Weights of a small mixture-of-experts language model, trained from scratch on English Wikipedia: 12 layers, width 256.
Below are experts of layer 8 (counted from 0) of a mixture-of-experts language model. Rows are named router (the router's row for the expert), up (a neuron's input weights, with its number), down (a neuron's output weights, with its number) and show model dimensions 0-255. Each number is 500 + 25 x the weight over its row's rms, rounded and kept within 0 to 999. Numbers have three digits each.
After each expert's rows: a language model's description of what the expert responds to. This comes from a sample of Wikipedia text that the model never trained on.

# expert 56
router:516508513503503492489478508507443458515507504520515511510505510508511488443551480498500496541488473500556505487482488493442504497495487537494516518500461483511511477527520537516483508432496497525480489502465477505492501542494521512519535498516501495481540536521493535494495501495494510483503482512537524486524490475485512546498511501492534483517515457476499497527513514508483502565434507492459521492506508507474474469491506484532447509498496447485518485479505466518488470490506492506520475507489485473559458516556544479546518527505568514523515488550479554499489495542500506496546432544432510476544490494496472503481484515510476526506510522557486530468504505504493534509501483524501496485458481503507510470529504511501477449485512511453493481502548511461463495474496506
up1:499510480484525502591515479525499479475503514526501492461488488515509486518491527456477523509505516524536504511514470518508507483503526471492532525414508477495501493503497487506479528461515495560473533509491475519482512493473480467502502539493476501472505560500472480501519516528517490490499499512489511479506498517518501503491491457488512490495509475580470456517475547496442455481516508528498555470512463509459533493448510517500453510519487510487488487506532501480508490460499470488501499497504536452530493498481533528486505490526494534463452529520453509478523499456462492503529526499540500543507508498495481505484487495495495487474542489492533566486528501499481497474523509474487472475536471493535523498515468550492501471503440525522479482524494504510515454473532465
down1:517504540494533496487483515480496513521449518481470498508455434473492528528493513482502483461468500483502493534520537510486476489507509473489494498507497514491441519488480503503474506564509461468499507504535532523487495489506500534505517485482518491492495490535498510507486467462490455477517531500522516537536502529531480495501490509553467451469547508458532489486548500463529521503514453547538514507528500497546481504529500504567513494462487502532504465456488468512523502520514508524491533513480509519505516525481500497531517442522476479468502539513510472470455531479507531475486479478516526520511485503488532504522553500493493529479493537454507498455499530527509447474478528486542493493487484514492517562530459437479499514513485508500487503496442496522523511506468500
Description: Endings of past-participle and adjective words before a noun, in political and military texts: reform-mind-ed, undisput-ed, provinci-al election, new, former.

# expert 49
router:532490492506478523520479550504510502528476503510508508528520481480539491483513503515538518512461504529500509539489446523496515460499465526498524472510463502519488471521531523543517505509515498476518538495510490500499506514545550486524453478504566501485495502550495526521460499492500472499492500564506527448514452481486492524493486502450517500482503473545479503538511534469494487508467521512482493479446509500531463467465497528495490539477483499505524492455490488480517505495460493484524497532473474477544495462502493469507507488518495475500501452512463534515505493485469471542506480521513487524512487461511502517479502466501503498575442495519495532508519504490540530483577513522508467504507509489495527578518508508529528445498496521488535486500518451539504484502489503
up0:480499536484499482497521493452542466472497501501525533470473512510522472514482501504492515469497477491504454494540467517509528461441482470496511503524470491531508493484518501526515470500515459538523508471504488478496445492468484499513537516514493515526561481504497568528514484443514497511471487470509535438483531473490474503478521489473490518477480449512513516476478509503502522503485510495483478502516476504495509497522502529498481502517500508509481520493510493510545508514464487491488506570476494489518560483449518460520500538523476508521550523439502488493476487502497467502481505466522550478481547508440502545500516520511503473496550447514488530474467490503485477521532512494509500545494520530521488547474521518496509490539452484477521479496493501498520479455567494
down0:529512477502541484522509498487501489505502503525480487524486485515466533548500483485483456529468515483505505525478517526507492507509527485501490495494497493546481500530495513495542499464535479553485533516530501489500486476459565548519489509492508479480479463533519445482491494553516478458517521527486454520508513482489513463521543488489459459500536502488486525500511509493518520468500439502551498492480493518499485548453533519480555473466554493454543464469509489523460475490488506484470481470498543488527466521511474522527488488505533524512517510530493462506474499547497482513494476502512510514467509501480508444463528518516472550427507475487503481504486475505491515510509530492503484510486498506488510490479496510496535504526507551498511494464470463466506421484523486
Description: Prefix pieces at the start of ordinary words, chiefly re, co, bi, pa, as in re-liant, re-bellious, co-lorectal, co-stume.

# expert 55
router:540527533494486506477480471508463483512471518535475475515506480506466549476505514492510521514495506484519517499486478519464494433501494503490512478516512519503510451546513511505493514494508486457496483519483483427482525550548501511516505458451496514497488506509470524545461513483500482514536491537507521508524490482507483505456496511460522535538491486545492514516547498514465542533463518482474513516482495480517496567494465526520470473500497534523507489481502489521483489494461483463507494458492485508522499466480483437477502514542506493502482415535444585495513462525481463477552472513526492482470471467512459494497498507531452496490525501519483517489536500492528511517526496499504509502510513461454511522484525498519510468497493480492523461494515502496514474498507509
up0:445456507517480526526489522518534474500491481480525503495474522538525480537496499471512482526480497508495490520484489488539516473487494494483503528502475481492520478535501461509531488507409441491497500472501487435501522503510557460511534550501467523555523490486501507506533476503560516515491475476520462489509499491492484450497527522465470493450472463507547514516491515491493504495499463457483500539496500467510476519507489522516518511469489489466488540503492490497491522510473486547517501526506482494474535480472509446499488516535483532506517542468508441492479485480501491509502485496529529469493504528477462516495479510504492500544547500503494512523516483493481442540510512491522482523562474511516541500460502529467521489503489521473510469495513454505503475463555471
down0:524505490467496531468518503496512478497483507491518496499528518480500474517518496488476505502545493511508552528524478494483529532527486485519482488502498502500451479508499494459514467517489502523476502536489517473500503434465536534483439494488469486526468461487479457534541485500530504533533472537506451540519463485483553491489481470511494517489459507500484499471518466530532496447479483439517488416548527516486487514476513466495531486475493480481512525452492506503494501492480557485457510537556541540509492509504470490491534507511485527482533531494475530491484457514539488523480512469489522506531505483561525489485482498543523472478532498511559507501472492480481490481476545490486433509494464488490503515484491497489532508513525519480499511505526499519506502504515519
Description: First pieces of capitalized words opening infobox values or headings, such as Ar-chitecture, In-door, In-die, Ar-dent, especially in music entries.

# expert 21
router:514518498474467519497474479450453536549511469501494518513492492500510530490495502438506507509471510510544514494475468515467529481486481538511514503518466462492520457505516492511498513494552478453478479515501504488490505542498495561540517470521534471506532515537480482561490504493525466498514496481513509496521505470463478492504498486499529485470490522523484462536562536480466532507463513514476489526457509480515499472495523495529496479505515520506530444507520460492572494467466506513501470483458510493517489524507530450546475507522498465509503493507492480496427464511477473524501492534528541478514472522506472502506494486531520483565506495488488492443538524491507501481504464532474490496496487477492528492536534446508511503483504498487519466452521465508519478522484489
up1:477505477504523466502468537461512534489537547494493493461573499493484499506493519493480504481474508532489485494537485509506499504500521497507498520494482488505459509521519514514503489491505512504461480486518475478501519502420507454468467510463489463487513489481525484483501486482496511496489529496508486487448476464530537484483514491479508471490550441507462500533442566535497420460480494508499497484515518521481441505490545487485517467533479480470545454512507523486464505500501520452500482508511525481494487502484491517508543514498519490474511462469522503509562518492457446503532535489522525519506477507500485460478516467502533495485489482479489519520524482524448526482481491470499454503552519488491517507507505548528531450498522492526471469513540493507516493474513510
down1:481514524499488503473501519520496468526503554485497494439541529461475534516483513470495478487524528459498480494517516472473507512492510484488493509486532540477529479520515506495491506504542511524510521479526533473533475484556531514514489503511502513503489524524510498468509521510519517511555562458487515521487501535508465554499530523533483446475522482542553565518520476498512524510525490529487498491500479536523483477488474497519482530495466502505514488565469472487509513521493550490478500524469530469465490484475503517531498464517471463531513505488481501538479461532493487501498466484488525520475507551518483480525500501486494478471452498499532524510533480527474450517565515532537527476468518497520492532471482490515514466522521493528502472463484512523449487550500506
Description: First piece of a word opening a table cell or clause, after a pipe, quote or semicolon, e.g. Se of Semifinal, Ra of Rank, I, No.

# expert 14
router:541507536488500493495494498454481503538470480514523500488506481504497514477519448488500488536465460501496487519495449544506555485496467556499496494486489493509503496496543515556500502479470505463495493479509500495489512533535570520500523460503492521501528506458498539524454550520476485548519497528489492528516430510487525490495530500489492488503503510534512500492512490510488558505490534458505496522467482497528497493547448492518488580495491529530475473467511462502514516537464459485508485495519486491513480501517513469538482499541504474477525503514481492495516460484494511564504518500467500512506464510512463542480516492501463506508526483509494522492510526451544499491518448518512506480502475472491503543489549454499533482479475485488508473498516473542513480482469555
up1:517480460512519483496482508487479495492525518477515487522512462504528495537499513476493482493512480505524545502496469531575526478489520440521471507482499511504504494487513511481495492469481468461519551488472528485505470520431465468510507525486511533501494561495497461495489527509525459532502478502539497502458490524522523510527491526496471500514495510547498478512492518506507485461507503521510451472546488499502494483474475498488489490506547457497526503462489518491515488470481512465553494523466501527483520496498516519508510499461536473466491498493486479492505487520472503482531510431543480512496536502488459494465520465509497472480509458506485521489513474506466488461513490472521440541539469504513533480526501498531480456536438505537465464512501459480476464467568515
down1:472491507514529530508493507508504488481512516477520513491443475506491517513476512502512515472490526480509525531497519525518516491525476508494476493525488511494506519523511489476492501522523488495515509526515502472506561496506469599495481482519491482469510493458528471513499484512548547509507492501466541516493487477532492502492515498501504484461517495542530543488519490500508500492474495528517468510490510575450497487510477497549482487517500493510487493506447530448498559568506498459463522522477501505480469492511518553518471496513447514477481491513502484507464502510476477478478475493476518515471496487540496515508574519523489477523495494488502485450473459513505477541481468510480540462521516509525543512456444476489504525460482540504476459479483450498502520520483565
Description: Opening syllables of Japanese and other Asian or foreign names, such as Ma in Matsuda, Tokyo M-X, Ka in Kaokaew, and Latin epithets.

# expert 58
router:515490471497514497488478537491447480528505489520474546472516479455504501480500461496492480568494433498488486490506490499456495450544481515454524498523485486482525445532514500506463509496488498476510541496487513518529516530506502521512509508491484513481505518511507496525505532474504485499525498484540525529508491443462501559537508539505496511498521488519458504487511502475490507522464493529519515510514537463521475486478475513514508544459434490525528477501512489497484513480526458513548477497478468484551536506562529483519486502495544510533486479529498500525496486512472496491510448549434547474508470471532472530519505528510501514527535525493483493463511548474515489511538490528508484488471493501503539491528508475496476463490481435490492506479522500536524487500468499
up1:550524501526523496507447481535470516498495521493497507476476477533493492519505543478499519503530481500462488479548425519527500530503538473512518530494517493511468470511503535511508530462482497468507507509483476516531471495480520498495518515502514435482489517542518496505525469514492492481521498493489476479455509475497513515539516520470448497477510456502463487539440554501468449443519529522519522487503508451515504504536489455493492460489512463517528476525505499535475500485527500506522502507496486513488438456496505466509520482503478517516467501513531450492505551533472477497511541475532488468524511469510480466475471478477485517505466516503483501520548529499485500494484517468474475502555492505525512496527507485503484481505490489516449536540542493560493464516516479
down1:508481521544505538511532514491483489513484534484504492498487504514471510494489447457507491469503490522491493512500557524524453490520506556514457544525544486502510493493480518532515518537495507474506470487529533511462466489478490516532539521462497480507506467487540484515477492500537519483548535496479498526511487485517474476575501489502485441490496514474529534515552454498483505478493453540494501508530518491487522519525504481524481487473524482498471492472483498480515513471502503510478513508529494541518469482477529508502487433551511463488497491490530453487466488533531474488513479471487537519474515485519496553486523455516489504508451507502487526447476470464489511468532491479498547498482519467481532480512494521489510510435507508502478458479460512508534495558487510
Description: Closing quotation marks and brackets after a quoted term, plus descriptive adjectives like different, small, original, various, and endings like -ate, -ult.

# expert 0
router:542506541497455526473487528440506485534487517529509481510521490457538517456530489474504509522476469526496508536498497502510521492498481532501504475524468524499490499541509503513451500495542507482476489489496492473512531518495530498476512471521507513483464541521493514537482528503509499490531503536491543485515463490474478528501523494459520539467491494531556511588544502497470508519450502501456486506476506507558470478486487496487475543499492519499503475483487492480498521502424518468501484504489473466519486487514498490504483505541502459518499485527453565505472456513466442527547476517475486514538473501511511500476508511498456502537460503538498514510520525482520499512535507543500498472499477458501518457499528538501489481499509487477533473471525496507515456524466487
up1:526509497509470490513497518500498504498517521500531494472491456444501482491494515495490469515482478496504481517511507535507522492490519468508464496481495516484481504496482527520532530444433490520483480489556443523506483500448532495478499502467458499506476503505500487484505510500497464515492530512491489475502483488501490514514499539532509530528495491557470490515501534513478427509496478457524496507517515526488464495500510513438455483491509501532528496502500502551499494515481507453484508549477503478472531444528527473481503452470495506476473449500482510491536477533533496518528495483521505512489514507500486463472493477507490484493529458539520509520486506484495524519563477497466443499535499535556478452566469502532539476550472462534472501522475524497468495488528469
down1:516496513517545513502478484503502483494506552465498483480510523527502499533524469543530481473524522495518524480494526519494495507511495505476479512498521494493472493485487509516531499530558480493484483519505491529490534485563453521464515499476497475506498494525517478487500508495537483452529504488443466537514490531466500577486465500556514475507514495532523554479488497512529497499509443480537506475459482505498540519469517483488458521516499520521475458492488500500512503528531499478507520531506491499507479422541541477530558501529480497499453530503476489478501499493550512472493425507496529513502528479486513523504479539447479494506469484462538501515491497505470497516519480491476531479516521487527520497543461494519505493501471545550496520471459486488489526509447510
Description: Opening syllables of names and words, mostly capitalized like Bu, K, Ka, Pa, Ho, in political or place text (Bush, Kidlington, Holy).

# expert 1
router:531482504491514489489489531543488454484506460469499519491492445496524494455533414495487548519484473516476509514491510509474539493539467527482511495496518477503483502513519496493495512495504497455474494549451512471525523541514501496499550514511514486490552545543505501523491499458496497476495478514473502510527472487500522525478530512479566506495525489561507493501482532515477476495510590534497501514484529522516505520508497489535470505498504492477472484482490512558504483513480460479507452483450478497578478524524544502535522510520527473527511495527476522502474494513496497493501504481498502494538495468482490568534486572494497494493495495547504516497512488493487504530563486514469491509488482492471516485504521483487489499471513509452530489504518496491516470478469492
up0:466466527520496480524503536484533452534496499479524494458530510548521499519490504517516511495470491498479493523517508493496551457496501553480493488498504530534464483488513509503550482519482511490494547483504460514474498481464513458497521500534522532552489480515457503515453475482488442444464505506491497494486539488514496512494533485472506504468495476517515523485485483546490502493437495469519483498529498523508494505503550510528531535498487519548505530491497515516475516505486502497529469595473467521503516505518476519514447508502474533490517524481495484503467470504514529516501505492512561468544550502468526533522496508501497492476515482555477538514505493468504482484557477528495469549512506524476525486459506527522538501501459494508501499536473486504472482482492456
down0:538543490513511487485510492473558467438487489466497472483505484515542476472544513508528523488491537493513497550499504504465495505527483498554507446490530539511494491474519500483528506480483520532536501496519495521543535524480523509518465524476526532483511460500508513492513520502510468500468491541528483500509548510459522493494457494510520479507484462453526500522466515482488489486492547550520488457507500493445499491480496480479511515515525491501472494517502500500514498506516492510468465480551533547529538532525457477493480490494535536485505542491526506486522498521525528543485497500490532513496526490491526480492509502522488495396561522510570505516498507502505481465468509522482499503484513523484498492502440499521510478532513533497477509490479491491464435498500472
Description: Suffixes ending words, especially in sports and career records, such as earn-ed, unanim-ous, reach-ed, and words like received, won, president.